From a checkpoint of a small mixture-of-experts model trained on Wikipedia.
Size: width 128, 29.3M parameters.
Experts: 32 experts in each of 10 layers, 224 clamped SwiGLU neurons an expert, 1 pick a token, a softmax router.
Training: a variant of Muon for the experts, 4154 steps.
Below are experts of layer 7 (counted from 0) of a mixture-of-experts language model. Rows are named router (the router's row for the expert), gate (a neuron's input weights, with its number), up (a neuron's input weights, with its number), down (a neuron's output weights, with its number) and show model dimensions 0-127. Each number is 128 + 32 x the weight over its row's rms, rounded and kept within 0 to 255. Numbers have three digits each.
After each expert's rows: "mostly gets" lists some tokens that are sent to it at least half of the time; "comes after" lists some tokens at least twice as common just before its tokens as in all text. This comes from a sample of Wikipedia text that the model never trained on. Tokens count by the router's weight.

# expert 20
router:113079134126114045090110112117123154174167105085129040074142159120074102128173157159114143083143135133110148135131136092141069098102167111159146179155175124097157135105156136173071087087154066169090085109107126160151139178134172105125129085094112135112104176088173127111126117147107062102103162132153100098171074145118157096130111108186058086087113142119111154159155099132110152104129
gate0:153132164057089119084155108167156106139116118136160125114183087165090082186159109092184149078090160069109151184119078103149040141126204119085137087184141136109106143139147132169139108108136121114110186101104145074167146119123135161114159176161179129138102144094117156122082127129087142089113092138122100157171125152140114126129133143136117117063101127100094129151165061121178141066156
up0:145137123108072130115154176121096109096105130096107135042141070174112117151084146098126074106093125136096150151114136113144091124158092150142096088186125128140160173138132143144180134097124168215118176119145121108147185087166152136135139108143173111145097152118074071154160106084105128104159095151137126113084151047116098096155136137139131077072102204134123051127181151087114160134171
down0:171116178138106159119125109120174149132182157107206060123083112111172156128128114171154134137118126134092126162150116146151112176172145142133133157153144099163125148100136142107129139156101123070145037109158136132125101088110072110109117145126150116121078081129086126159109112121123123172074164173092126141030085163165211140146101192140108150138159108132103128091111157066103087074180
gate1:145122130162120091085118116131126095083064067044148098126177113153136123106127117090098069154099124160137098156137138154084114108117178160070164142122131108135198180131165111142117085154099119094113155139129109127140103131097235168133137128062079097111133083144146132106137141125176087109103142117108174117182156151143134187141206130105148112155123185163099150124158170123113054132120
up1:141122161173166109063085157159140137072101107091159127078155165185136125151076131124085118160162156126129131170122152175138134097148148099085134148151147122150134081094165098143131142165147116090129157062145160161077165109142211192132125124046077127120118107176150110103152140118144099109115112118126064119142162096158169193114171132152126177142101204149171145158145124168124092071146
down1:158146155054139161108122189119141128139140153116096085166080093097138150168093174129191109189095117164103119172099165117153140179109111112171133105140175182098142119093152138031115058153085146160154142134115118108083137139149179164147114145171086163098116100098171078147119130140133125123125144071070110118153168155126146082170080108196169119117145111107145159162127142130189112152108
mostly gets: "  ", " 0", " MF", " Yes", " FW", " 1"
comes after: " |", "|", ";", " (", " −", " +"

# expert 25
router:077087127092150111148145126104104145115115115163131078144104108094181101087129115162142089100134130089082121160124150128092143070113079117115171225096130142128140168148138166136093152101109088155135169139121132096137144190202115134174153055103137125124139149129150100044112130150108104176081141191130104089139100048072166109076125130157159143136170137142173151166125090106143185097113
gate0:143178097103144098100156126157175105140108192110146069127201183149114133120152122220148157103111219119118079127110116156137133122165119184103096118146151162169186142131139131150136124160096090075089161082157115106137169126162150117135123210088161168127132083124100167118161145127117162155138126143105091146141088114111167095090110135150088116067146119118122178191090200124124156142143
up0:187116073119145094066139163130208154126092121062145149139130175117181138108121116137132137091153170141161103096138129185141184108129117116145130123124102145129127156160113148106123089147136091116125148127106051119097217110155185112065116129102155176110137129136069141137063136083066096183147141147161128134148111135083161153088108063137094127093140137102110136150081167097130181120053
down0:122136160161131209160129077059096070168122125156153103122141149121138121150100140160141119129118060137120136100122129117092112147104189146151156106100154165083171116088077123119168160154148189134150078108111190107113111178088123157160192039156123131163071167102076127122119097137179166140150126059104145160124118087158110171100143142139101137176184124151149096122166126154109099081114
gate1:172160101174122071124163135148107113124124176116133137122068154176149136112175136135120081196170101051093130125110146124178118163136117133224080146122148154119202159198188133181107146125114099108145174126147106091130149132158093135180116174086142144134092080142165110062111177162155108071142073132148111150124102120121161148118135124148160111112133129090114122168099079120120146110060
up1:102099098208108072120044154145146112089171165159140064108108048112109149128153150107129156119165080153072120055092082185087141180126123182118084137136153120153155111158187118125125125123062146128157197154112133176112118125134065124142104124134154099090158165174117099139094161110149129128139115081119086104097152133094112131115137164121125110090117077095106163163146143106180163127141
down1:062119137150175147130126120127084105120062092084191155085162151138164146151173124092094118100060071075086148119161188163172169121092155086149155152070153133135218118096169176141176142123182122094128143138149137095129113157116139122175138099145120129145142131142148098148174132170110184133145152150120128094185168174101157172093149174133132084082141123183118123133150123096150096088132
mostly gets: "19", " 185", " 184", " 180", "180", "18"
comes after: ",", " (", ":", "–", ".", " $"

# expert 26
router:143131117161099126111090090076146146164169089129111096094107112157113144116153168107125117200092114159072164113095137158073111137126190172146130181135164110129094156055123138112159142136065165169126078065131141106145107072136143112144076175085155166073183147118125080154111089097136088133069124179060198137123133143129156102150094146125108138123162133106152077149159153117084158162154
gate0:133078161116121189119129132160129089146115123135099129217124150170149076079099135173097171094129104101085130140120118198138095158106135080159105090090175140124161070124105094146120088115118122117048083122036134100120071142125129179117130077141112141045135142130121141124182151138165125113144134124102104124109149134203053114107146072074105141117153130108120095077130126133157143097112
up0:146143141147074113135165172120098076145118136216110144116159138121251128054157140140118132112130099114139155104161182139176131126105076171146105106102123152151124059085157121136094107121139188161080097091122162153077085168089120146177091123080132121084150123133087156144170132151165153097150124094061112160080115081135091085095101108098105104137140131131137125101134113129163093090102
down0:156102139124140141109141123152120167160125142117105148182047109140145098049162165142099124148145146096133163128070125156195096114120123187161128068104150140113118086045192162141102098089104106115133163187132149106122142169108146117123146104098139190150163112102152142056173122113122144115124092110158132097131130076158137116070154101101117160134158059113068036091107081120139121120114
gate1:075125099139130210146106087117145109132103091105159082138160089151139125106103121121092167086174162133073106113111160135101104111102217094082097126157113103139101198102157170168076076195134212106134153146130078116100160119099149167176108144120116117132141102165140166102118102160152129144161120102125094115106125143172151146167171160079095187065148103117149120082120156170179128124114
up1:057185118189134186170139133143145130079082060145124094151126052142156074127152146115144160102099159111125061122131113113160132094125150102147099173099104155129078137116114089150083114159120128089187140133099120109043143168132171168197145122075176131118135043139150126159187170127106105175096140147138147132123166162135172126115117062092133143145130125107094155151133139095109143123095
down1:148105129074137097094116108107176081173172110165182131100123123131150125136092115126140111163160127154121117148132153071101179112142070151125138167144150121138128103159126140103110145156065156107131079129121131091138110181124117121161151109189125157156115204189142128091146097139144182115186174155185174151143116132090081164146078125185089142038170126165114091187147103125202173141148
mostly gets: " LINEAR", " ·", " JPL", " MPC", " |", " GD"
comes after: "  ", " 0", "%", ")", "0", " —"

# expert 11
router:102115159117097174146142101115130128112174132063156106107154160087072106149133137093169180153149068131055063093115131168124133167135121131086138160105155139178114119169136148148130140138090109054135100128134153125120086152112122160102121138198141154128146118103074134078171104158079067173153165116166188123160103070087135117128174096154120123055099207148102152146108172106173142142124
gate0:135114091101105147137088130118134159137100161144076065161135190156128149103181157128113072147140105106114093142120225151092139114113121154147092183101146154153112158168172118101115147144078175152153134127088157065141151183104143162106154204132142132120144157104130131173152119146145123156177100134126053162165129161191124109175149025162148148080149136148140151079106134099120176126119
up0:137159102146127124124126115102081136105107115089166071141191168149082110135174115084151059139092135084156137039147167108141130134091136146215161182109128053176086106113134106176115125113082131168138171105148113131092160127122149130138131155089132165150132116105098072188161121096112100152149158147133119142147119153116144092142103003085097104085084099130150142111113129139156139141161
down0:143178145181087121114117146118153111062121189129171236094113118136134149084132079070139142150095089142128128152128112081127124151115132117100166098124148169130109104104180105113086187139127165197126062137146112133146149148167162110162143109097136143142173099145015150109137123144111083100106127123133097132137179110053095099143094175118131092101067156110141075154131145098120110116103
gate1:109093097166123173095119131120164072140089099122134173157151111152136168046106114034139091133129186129207104132112187105080107150111096148147095137107130151096092081073111127144114146104154081158136116141157125063115121147138153143089120180073097143181104054144137112118141156098112173153100168186152142106162166159160147201120160154133117109147149149121100143107138159060123153133129
up1:137141123139117190131113058154145112124105124083211157137094113150157131140130106124130141120130114181141101167132169123080100167104136152097085113097124115117111126129148169134147074214093135069119075100163090115136167086129159110156141135160115171118152158155149103132140173071153168127118131100111164167113114202106085093214118140104082194117109141078143162145099106137085183057098
down1:101146134154154141091040156120142147122137071205138129146140117092150161157150136108116114143112112142120116102099127080181128090150178106124133165132144106148078130105130119147097109134182133108125132164078100158105098179153131141124148194113143122095122134153174152142113154073127144164104157057073137130171165167133127060068141140085150132063199125157158054112065112128106126139214
mostly gets: " have", " has", " had", " its", " their", " his"
comes after: "'", " to", " of", " it", " had", " with"

# expert 6
router:155140108121165166106123130115148105097165141109156120163136179051134126131125079158135109151137174104181116125097161075174146137144105131094118108141150137097132099106130077086130121184109102143163119116122081187159116063146099151145109154119109090167130107105087124155152126198167090108067087139051103031170122100138149104103089105094131141176128090114122149135171149112188125032137
gate0:171068156090123117103130172102069128161141169150169165119185152100143130160211067149138144132085111154155171170150102167124135157122113156124157155184174178147133156081143127126082139134095119090151109060117093117100142094143125102079163159162081142150116114136104119109119188092166121087148153150129128134167158121125082089187115159149142091142162117120218152209118166143134137150091
up0:127115109127114136135179161135111064114216138162171176118177133112121137156153123125139115166100111108110166135146080153128131169176072172141182121144174159170129186082112072116126128107133153085113112082093119094127186120092065141125141160219092157130124107149114144124147185077139113146121127132146172162144117084127124073139118098151204151189107129129195192146131149144088146110119
down0:112090150184155134123104119152148131088166120121118165097107074085103113102104118059143121157096214185129088170139088183066136116157155114131125125125113124079114107100153117145113146092152132092143143119141174204070128130173088166192173083124111114182181097107052106113087105047147132149102155118139138142123117106088136141121162122139123115113113052077152128076141103149120123167122
gate1:133147175126083089140078150159185179191178165141128107085081111132168129144128138138149100191162144144139127111118129107191114069146054131090128118165132158106091151162059128152148077122132090165139176127098145128092137157118119096167082133109133155182130118093104157105102116080169113108164109152137106091141064134179123100110082148111160134160105089117152112077129118110179173036099
up1:089208144097147118140108162131133119165109131110140184108119151139120126165194114090126094119100186161076106173163156109172168117176116108153130166191144110111112155169151151097094213160124114114152153089169091079146133180106182172153160142084155094173114162150120166077127095069156091144121131148125076115132149089135133124128139068152079089176122111074144108138121130063142155108097
down1:117172162080140193089110183111117137151193092163114155067156123085111111152158069160129190143110083147066140157115170162136134130112036142105101130177104134126124079138103088103125175121167095143149131118119099116117182168149137124092132125118095063073142106140091082137121148120119170172113118196149119085156056110140112130160140124148141139054159094170108131164151143106156090111148
mostly gets: " Air", " water", " air", " River", " railway", " business"
comes after: " the", " a", " and", " of", " The", " Air"

# expert 28
router:152101099142146127100149087097181164146207103134154107131195169128042190139111073153101186116200096150127094152153191132095110149125164090120139161112110101168128150163112151100148095142130137129082078131097195164172130173146134176122111103162139065146104103118129097132126080146107118156087134113140193096153087109153124083098127133121140078133104120108157161133116113089185192134125
gate0:139087125159115124094089073117155129119131114125178107119094133130127138142104147117135135176094117107125168114049120073083162166129138165155043146197111121091135188110122152143148110125168108116104194094169128128164114159098143076115138133144184169135144074146083144154114149161135077098126141153056159085137157130180174183093196134050119116152115155125174133174129172109085126135156
up0:141138147153104090146155141191099097146131151093088151103153144128078104150073087136150112128079126089151086079116112146184127057100150129130175094118110207163084138160071086112136120104124106133165109146125108214078145110150154113144141117119064088152111176100153098096124072106108160116125125133179133123069148137098135110134093104153097144110101097120064101177116160194205139091130
down0:134115131119127118126125129146149128081172081152061123189077091112179120112174146110212129174157141136132116121085076111079128133115132145168118151142143134134087103110101132183178145158156143154162132096100080125151186115122095136120119184112105126126178139135115155168117088104173157089157129165070166134167065106137115074137060117077189115125110190095127093089095129174131056101162
gate1:122096131148164143092100103066144102084054118164151096151148157149095102131119123138130099097057121111125143114082142135135066084123048181172118150110129135161122143152084158144024115116075081142154104125083150175030101082147098136115136142116153153133154156173149135094140128072122114098100121170091131094167112170129145125114160094177170119101151110113122161103133167170097123112083
up1:107122163114158122111151144123130141078168110167093150109121122130153140171170116072085091150171113132114165080110138087110142108141132149079120183146154105109160111123134133121126136164074143144120132056126088063122138062150139108048066140219149133129183062081110101172072076126125107151125106140131120140100206133137098088074152174127132139140085153121148145083113133142112158206116
down1:132121111132124117117105105101186154112176089138125148107131150133125204143136062161136161141152161176122099183031150154120056110122101085146050105083095154104080179132081102102126124176095078126136121088182124105129117100100134110106109134120140158123093116119109124127117084097149180109133134149142090126152137163069187098127127143095100184136153079085081139124094123084087210155125
mostly gets: " This", " Ottoman", " reduce", " Canadian", " central", " prominent"
comes after: " the", " of", ".", " in", ",", " and"

# expert 17
router:135097148170133188156152138106172123120129183148128132110070146134133161101103118116153112090090108095137162145132120073167113113101189112150091118134115084157153146130159127065114160106069115193093129136097131145110157092062082107123096107171074160178172138170109125124057111141105120142188154134117161104155114127073131176149063151182138146077087173146112147161172194186145131164146
gate0:122134059110152138151177159170120105115107136182096131145147144134119152112135165112082081103153141149069136169104110110142110146139124147162150156126045122150056149103068160174071170149174096175133155131114141104084133082128125095094178081146136122103149173154112096105077137109159082136108118106118139107139159153070113132152102141222070122120079214141094120089100163124176149116123
up0:114128133115115082172162119178155143195102144089116192115150134129122057203155104118136082105130098174160202149163128140094168161085132097152080145103101129081101155127082149096154145148130150110120144152097170136122139113145163169108156155114195095083105109141097157141141098152086072107129078177117170151152150157052137149101129154099093153172128151109181187130097120094103159088085
down0:148176116088155114124125133160144125139157055148136159114088168079121053096143155103157125135046118116131080175152125072102074185121128148083149122144165131102155129133166058144125094068055113143101093087126103096168139078130106096143125167136130155126129056155113103115070194102151097187094096137151134117160149151120150136143101087115162189118111097105119098118086127088135148084105
gate1:140133171082153176146138099093095066139114076154133132117170102138157125105121140114169152177089196140191153120185060135105093128126071138138124174148141117168129184144094116133139119179139131178120203120147154140164101084100170096121111067145178118135179108100164144149142095092132194146157154082106148136106153129120132090189119109161100154099080079084120167158109129179135090085156
up1:135152115121106199095184128110110062148089147148183166154056100155138171123104081108126107170144189107123150127147126086084094135104159140144123059140105150120125170119048115124102133160079170106147118111068142182188149076122173097114171073117131156112094151117135158055142172103134116116141116075123178150159181113104140124124100084166101078083146131103156105134112134118089161106122
down1:141100118143147146102086163089100144104171139113095119158150146106079085117182093141091106102109113102134108174132123085173180154049111140098136157119112109111119079112178138119111094146156143151123011083096118107074090155124110161146108147130186175130094169131061078139128163158157138122145125107107086187158142125120124163081125115105137141108163075195147163116183106128138093116199
mostly gets: " Release", " Died", ":", " •", " →"
comes after: "\n", ")", " Born", " Genre", " Released", " Position"

# expert 16
router:084194090143128140142106135188048147136116154137106128172101184133117135091113166127118107127091101093158221096114134117122171175190099168103103101092139083103092086113106119107169104171158124123081139116131097104158062115156164130135154178153165105102103133138138158151101157147093097126174173088113126210162222133106165136176124147131127155110119133196109111128112166130121098133107
gate0:088118090111119085120075122116113130166115096151136187106146090101191074121192134087116166127079077133115127133120099166144139095162122113112107206157161111161103096166169176116122112122121155090063186155129099105118154139074143095151160107158136163062126094108177061108171128116157133102143112116140140120118163073148104176147124192143113057130113105162199136096099131135138172132180
up0:135135082094127102074110105114090142140102118121092219046104141092155100099131153089121221158126113154104083079133165137128153130151176089147178162147140107146107099110152106113107166080206127107081222176151084095125126131137163115158137098113135131098082126124159067111184131132158148103135140110110104099099134132127105123146087170139106107123117084155212148125125110165146172124135
down0:221059101155134144170079121113108087168119135067106115157115170138141131131134163109164153072112152087139051120104139156118112062113120107163159141159156113102133128188163162097111113121108105125102173092120081159076072187109158067087111097125125098086116135124086126178131160189140156142089156147165112118137116161162099174119114056156084158100155079108163123105139102116115153151118
gate1:189150115135097114108095144095094115153119115197134145100138136073134082160148128079095177126128112094121122083143181090147109091091086070139093098147092136068214090082124110142130139104061138212146137164096104159146093168127129136161111097136137148127106149127094146136111182117136177179178059147113171137147150108145138112091151176137075114113127130070191146144163178113134102107110
up1:161074127086118166180127133165090074058112131130171107135112190094078124138149103094110139160120108159134115152101131142151148180122118127150175110143168136102174106114135067180138124112164123139126119115071109102070110184140088116141190170105125079135106117141083109132086173091073162127134126116045134115161115138136106109131223195116105133075129169069115147134146166137099115118073
down1:087070095156188126092085124111171166122069135194118126088085150158081110123090142143051133130135154098132168146148117120105082150120117160084119139132171142103157157109091097117092064115109144151127109099075134127138097046128192107134150151091084115149122180123136134144073187138082079193138142088131127101146161070126162132086141117168134105134066150088154139177145179090134120118120
mostly gets: " inter", " fa", " pro", " mo", " cons", " di"
comes after: "-", " the", " a", " \"", " and", " ("

# expert 14
router:063099122106122136081133138140144193051137134116160136147145114177096162142119073168176125115159093064184186090171113117103074149167169185124140166094094176160105077168201136087130185117180133120166118158150104127144075170086165146152107125135140120094168139114141168139149086139097119135158131143175150158128136129145093165105176091108117158153072119134056125112102121133120142153148
gate0:082095166122196152122161156165150144088112181129183171109167112104120075112124104133211103169131103086108170118127164088113175186136096133126121160107168151120125124145068131181106132124142096118102132138095114107141109110118184063126099195161130124163159140187128132163063170116111101172136126188110123110159149132107114106096184130143143157141075099103162110079108220160126106156143
up0:154112152115173187129127116187108147072147173161146154088170135098118052137104104140206126165099139080143137142103191119114156147153175088134164186081163158148134130135082106128115092141144098110141148100104137095108086085112135058157076187151155119173165129199129142141088096130129089126095142150121123117148114122085102107139204150157111120129142092102114125079121197107114118199164
down0:091104115095096133187138132151116169115187138115149146061151192168143079119159096111157132147112138091165097176119216101138088128115186061117122124147186118114167114122183135086135083057155131162105124169196108088115118125105146122193130151080155153119119113136135190135118153138101135107099205108155122130151105130128128164145144131085090096078170124090174158134131110160112074103091
gate1:096134128146084064063135158120125142124183155166138118110112109175117099142083156138126111086166162131105162105141158129101221097139098111142068086157159114063140116176108172142158124147088094089125122136105107108161132171121102160110175190111119141134218170098163132098111070120149121094193100136107097112118171140106139149125113145116097148117051103112132066200098145130154142129177
up1:120092110120092099189123202137176162101104136167108170157129115060124112150169136164140101134111118171100117185135151087141044098083142114109151124088133138135125174121160145137104129144153074130063150104142105095128174057157148174130147184124138122123142156127134156059148152131094145163063154162060119078151153130113134114125102176170166080133146166103093130118175104097049111122140
down1:165149114143158110092157109112112169220107157159104071099154129094130129177085103148146123183082146120072132123131112156103139146148162149147130105163135137105126074152104131181112046150142093141071175124114112077117200155127155126104218172072153103106080113138144143082132104114151167109178098166059114110093125102118127151110144143161121135091143099124138063142054096140124146105141
mostly gets: " and", " or", " than", " ac", " but", " until"
comes after: ",", "s", " and", " well", "ed", " more"

# expert 9
router:126100196171135128105148100110097107134123131125089095092181168096164098112110100170140134151077103113062140083105081093170120154112061102173120102144074140137126110111085102209114166096068145120126144100116141085123086195088140067123089098098127182108133114173107144096135139107181156093088122140135081138102134144104097120160108135139157172106086149114188111098075149162094068166103
gate0:144061145083086105133158134111079129149134142078141132153090118105178111148072122137140067164151192154134132151135057168094122108190101179092177193081150120120123104135149154163132126130130182146163060119154150161196100117091169142100113172196191160126123073136147107118173119141178146129140160110093142119141124131132096094151121164186082146148115074102169119132146095109145084108121
up0:121088147122074140093158126120102190198149154075142151148118100136118082148109132101123102129171153146110113154132049123135116097148094136111151136080149119159098099159135170100092146137149159130172053141176154142182114136134141125087111106162150130130153074104157109102141120173190179149107159183104140141096131135103099103176118205160115110132103068102202137092141072061167121123195
down0:131157143099034158155091114161099104158143130147085124168119149142138137114141144095162168113121124086091167169147163122087130194109165104088115078130051112066075128173105104128104139178179089112112090136135189081103106167098139132121075124106138103131140167091177137118145165103107098119094165199140146082095100105125140153119094092105151158135134150110077123054100161104082161172154
gate1:164146152094151104118100090072122101128141137123095099125138128172097131117133143121113120139121136116099130087139075130065184186078100118076173175135168120118158137081143152158101156143103092161086127084121168134148098159147087183120147049158116158087189136121141133117187179135111101111064108149137128114042211138180148117096067135151131126174078127139148100129131130103162151085068
up1:188134139128087144130133119110113138166154117112066096086121168164145127117115107119122122118111088131077135113149085140063205148097124053062144134147124126104129134115155164189101133166073107109050131099102120117094093175151078181123114065166098138105193134133096144106204146162127137130071102148139118104087188144167133112091104131116198143164104122165157095172111139100148171137112
down1:158118094096124096126166063138104115060153120157119148110097094127112082102141100116161116115094079096145135129121116185156182112189158172156108121150117110216103109157170125084141120141054132118097173132137094096141138168150173082149163097137096076074085124168116156147099097127152119166068119099100098120109172129087082150132060160115183164109101133138093121130067126171098159129179
mostly gets: "=", "\n\n", "\n"
comes after: "=", ".", " |", "\n\n", " =", "|"

# expert 10
router:156093191159136119110072129109076135173168096127163152145176169113168140111184153085092156161078205116133176097151077078149140164119111158179132140184186177074087151123107174129107118159146133166100101156158074117130126089184101063122164132172137123152168092119136077095131156128084081139144081098116152086123148155143133131092114134140147085160162125120101150097179122122153172127116
gate0:102062143090102128086064126128143131183081087158135101135065109092181132141158136190172141152070156097106108141087109165148099083080124137091152176145139164083123208089153172134107132120104078082185181110111120072180121173171128124108156152132150139140143177133127115075119154094127123155091163127159134094132081088141196077119095129153135106134122128148139159155140150069127128097114
up0:079078155090092101100109167112129111160098117168138124128094051079178109099116171172158141179091087159117108159127117138101110068104133165091135173128144153109109175042129160145112096128139064139171171122114087124213144165111102136129112108156137139069191149096104110082140134102131099136088198113130162143175149058115156089147108148162157120123096114154142142133138132074160125083122
down0:164112164129223116105178116114113134113135125092137120110094143173177119136123061113153147164086188103147147167145120157112076130110142108098197179165128158163160130175176122157085175145115123120134119118126127140128169136131142193217157141077062094121112136185118129120069109160097102162152107167112129135128095149109162111154102128141061135084123025117141129142095088136146119115156
gate1:125122158104161072146126130168091127112135113152174087147197118101097024159184144094151100105128112186177144176116124077123139124141140194127107136199159173183110163112082154141141154133192085145152132129141118097113094107112132068152137097110124170099123120059100150195149144166128081093197134147098129070115154142126106141126116110152114129133106122184130142169176108160125136089157
up1:137128120117198079165142172197110121096119125131116074165172161103099068113136081112138156104158145064177116132124132111111144166164110161088098152152090112114113132128126165138150121111157061146174119141109136162149127104136168109165156117129104103064123137069155109141099179144140163105174088109099107090101109110109155104083148172121088148110058171081103115145135105200144037080082
down1:127137142168137084136116119101066145057128056162119118123127141148049166165110135148182122144170138090099113177106133141123168111115106107070141176136091098155140064069098118031090175169132085143136092131092105179093127084097175095085142141163092151135100079082110157085150123131102096131052161168116111139112083120137165109162135137137107159126108161111114138114100122096101145099097
mostly gets: " football", " league", " Cup", " footballer", " tournament", "finals"
comes after: " the", "–", " first", " a", "|", " second"

# expert 2
router:162169163154151133119117164116206091125096154081124153141127154129076181143131129153158095191145122141082163161047105125142159138069184157107129074164147131127137143159145202116161194126150116171111143089093079171127141169093127195083132191133089092187113121108106140095105158095099071121122159109084111133152120133101103141143105140130086150176107128123092162127143093174065142122116
gate0:127136139109138109143159164164111161082095163149128075139119088102090165089121144146119100154138182073094165113116104109183096158114104108134180143115118093075075063146090191112133108140113154136145101098151206062167095140148128119165095134113126108144079161158118099100129112195130176110158121151160157123147133168079117135150151104174103175152094183129160089184042173130121161132168
up0:182154139133116131074159138159154108197175178131215162169180131121125173112135143195168064118089116082166070131114162152074160185132114149110079141131103140150115110167172123088151106135114194128154105083192164145095111107148155144112151106055097088161082167141113123088136125123129147154156107103170171101143107135137156120144118108168116119130113169109183155129090162158178132116135
down0:091111149173068129118130111158160163165119208172127122143122051135153113104141139071167116123154137060141136128114142109161083086119140133105124150129122078118121167087115103128110095124132241163101121065162108101114131091168113104106110163158137091135164102185111091141124149146059143126154125095126185198129149141132131168128047091144186102095136126093148104112089107135143165079133
gate1:167093092079117124115113211137113129133132104112148152114102143154081181096191115142152143140075118120090096144144168117118128167189142075109148113152133193105097149126142163165158164129022147085100167110117123141110090131164119052064143116175153140112144112128115069128057155094158068158123130146126106132160150107096151175113088123088143183110138151146139114117114124119150097150208
up1:161135142128136148152162124195109090191171114135140094083109115129142151158110152156193159130114132202126113094099122117164152088155127135120161111145161132143145134094186127125125106130141080058115170076165119105093164093122112172058102178096098094110168098117182106054089177121072141157118161101160107036149148097168077132080121097099143140102114088158090160137117117129142143151164
down1:138155077159095100122154153124097129158101111118181092118196105142154188142134136122119158127145054126125104150079160101192124132182144124161143116174161136051150156161148139119119118149087116088106103150084090163128100133166162113141137148169149121097128154122118208171132081110174148105157113165090135076078040167143112092138100159090136096157156165190122111094195108097123164101129
mostly gets: " Genus", " Coordinates", "History", " Species", "Scientific", " classification"
comes after: "-", ":", "Scientific", "\n\n", " •", "Personal"

# expert 22
router:197187156181074144062127065170081083113109109138120141194112140140105185129135092117120098113109139113107140203141090154132140114149141135106158135170111131185122109131122094083091040138169160089157116146142117130146121094068102072131172111067122118091109151169150100154118151142139129124092104124136110128065109159142112118093162179101116117142153127094080171137149090147044148140087
gate0:123185181129077129134096157120135123133136092124065159154130100135120206178163170135166083124137121103141148142107141139124134127151148173181104134182081160097106143179086104097154170145110099124183122122090123119104082142119126123081174137179170126125146119144077054141107100110135144171215165164077146111100095148143175148133150099062097107175189185136118109162095100125089147123091
up0:133139106192113109155127122109138129109114152105081196183138093142137143136158171103131147085131170137092175202092181134071153099105095104164126144156104173165065142112026121130159124160145110073144106130183141068110077110140120126141145153093130075129163130156069109126172120170126157111160145176110136119111133128099154068132163058136088133122167110132144128091087091179100136148083
down0:093105130180146174079098111146103206136146171130107153192171184160150171147145131138120124037144140152142085102157145094073086127149146083147160149134183105145138186108141091068155094102060165093147057143078048111160104124095087145145152120160144122122119141161170134122155140089158104148152115097103157106077130146137102095104148125113114074119107130143121127124134124139080133186174
gate1:137162123108142134095077124089136093126096120165165064065098122124053167136058153111079129137127154113155152115122104103104093118121095097102164128141144145194154134097110125133068099126123146080131170137112140098112120138140140123149141174094089115092115165105122098040151165172118167137142092139214139171150106088092175138133140099112179112162070081139097197097125178099100155102075
up1:145106128115150151133096147133152123149109149104134138115116164119191095111169115030163089156141121068207144126138105151181140128123180150100179150116177134113094140125120128169109137131092122115090138130158157177089091155109183153211100189105159080103120124137115119067084075155093131116184113110141113106182074076113195140090121110148153140148099110124202126126090164080125127144132
down1:090048102143110143090078120104145147161105199171110135105061188193118174097178047077134169150163113077141138131103153132110100162107133152079111146076143130160140080121154133144159151092170168165136177171157092123185088147168100085068130123119150099137129105149129074104164166108155208126162150121144096129153128138158136137108092126153124153134147191117122122146123098138143151148151
mostly gets: " app", " rem", " int", " Preceded", " Succeeded", " ext"
comes after: "\n\n", " (", " \"", "-", " was", " a"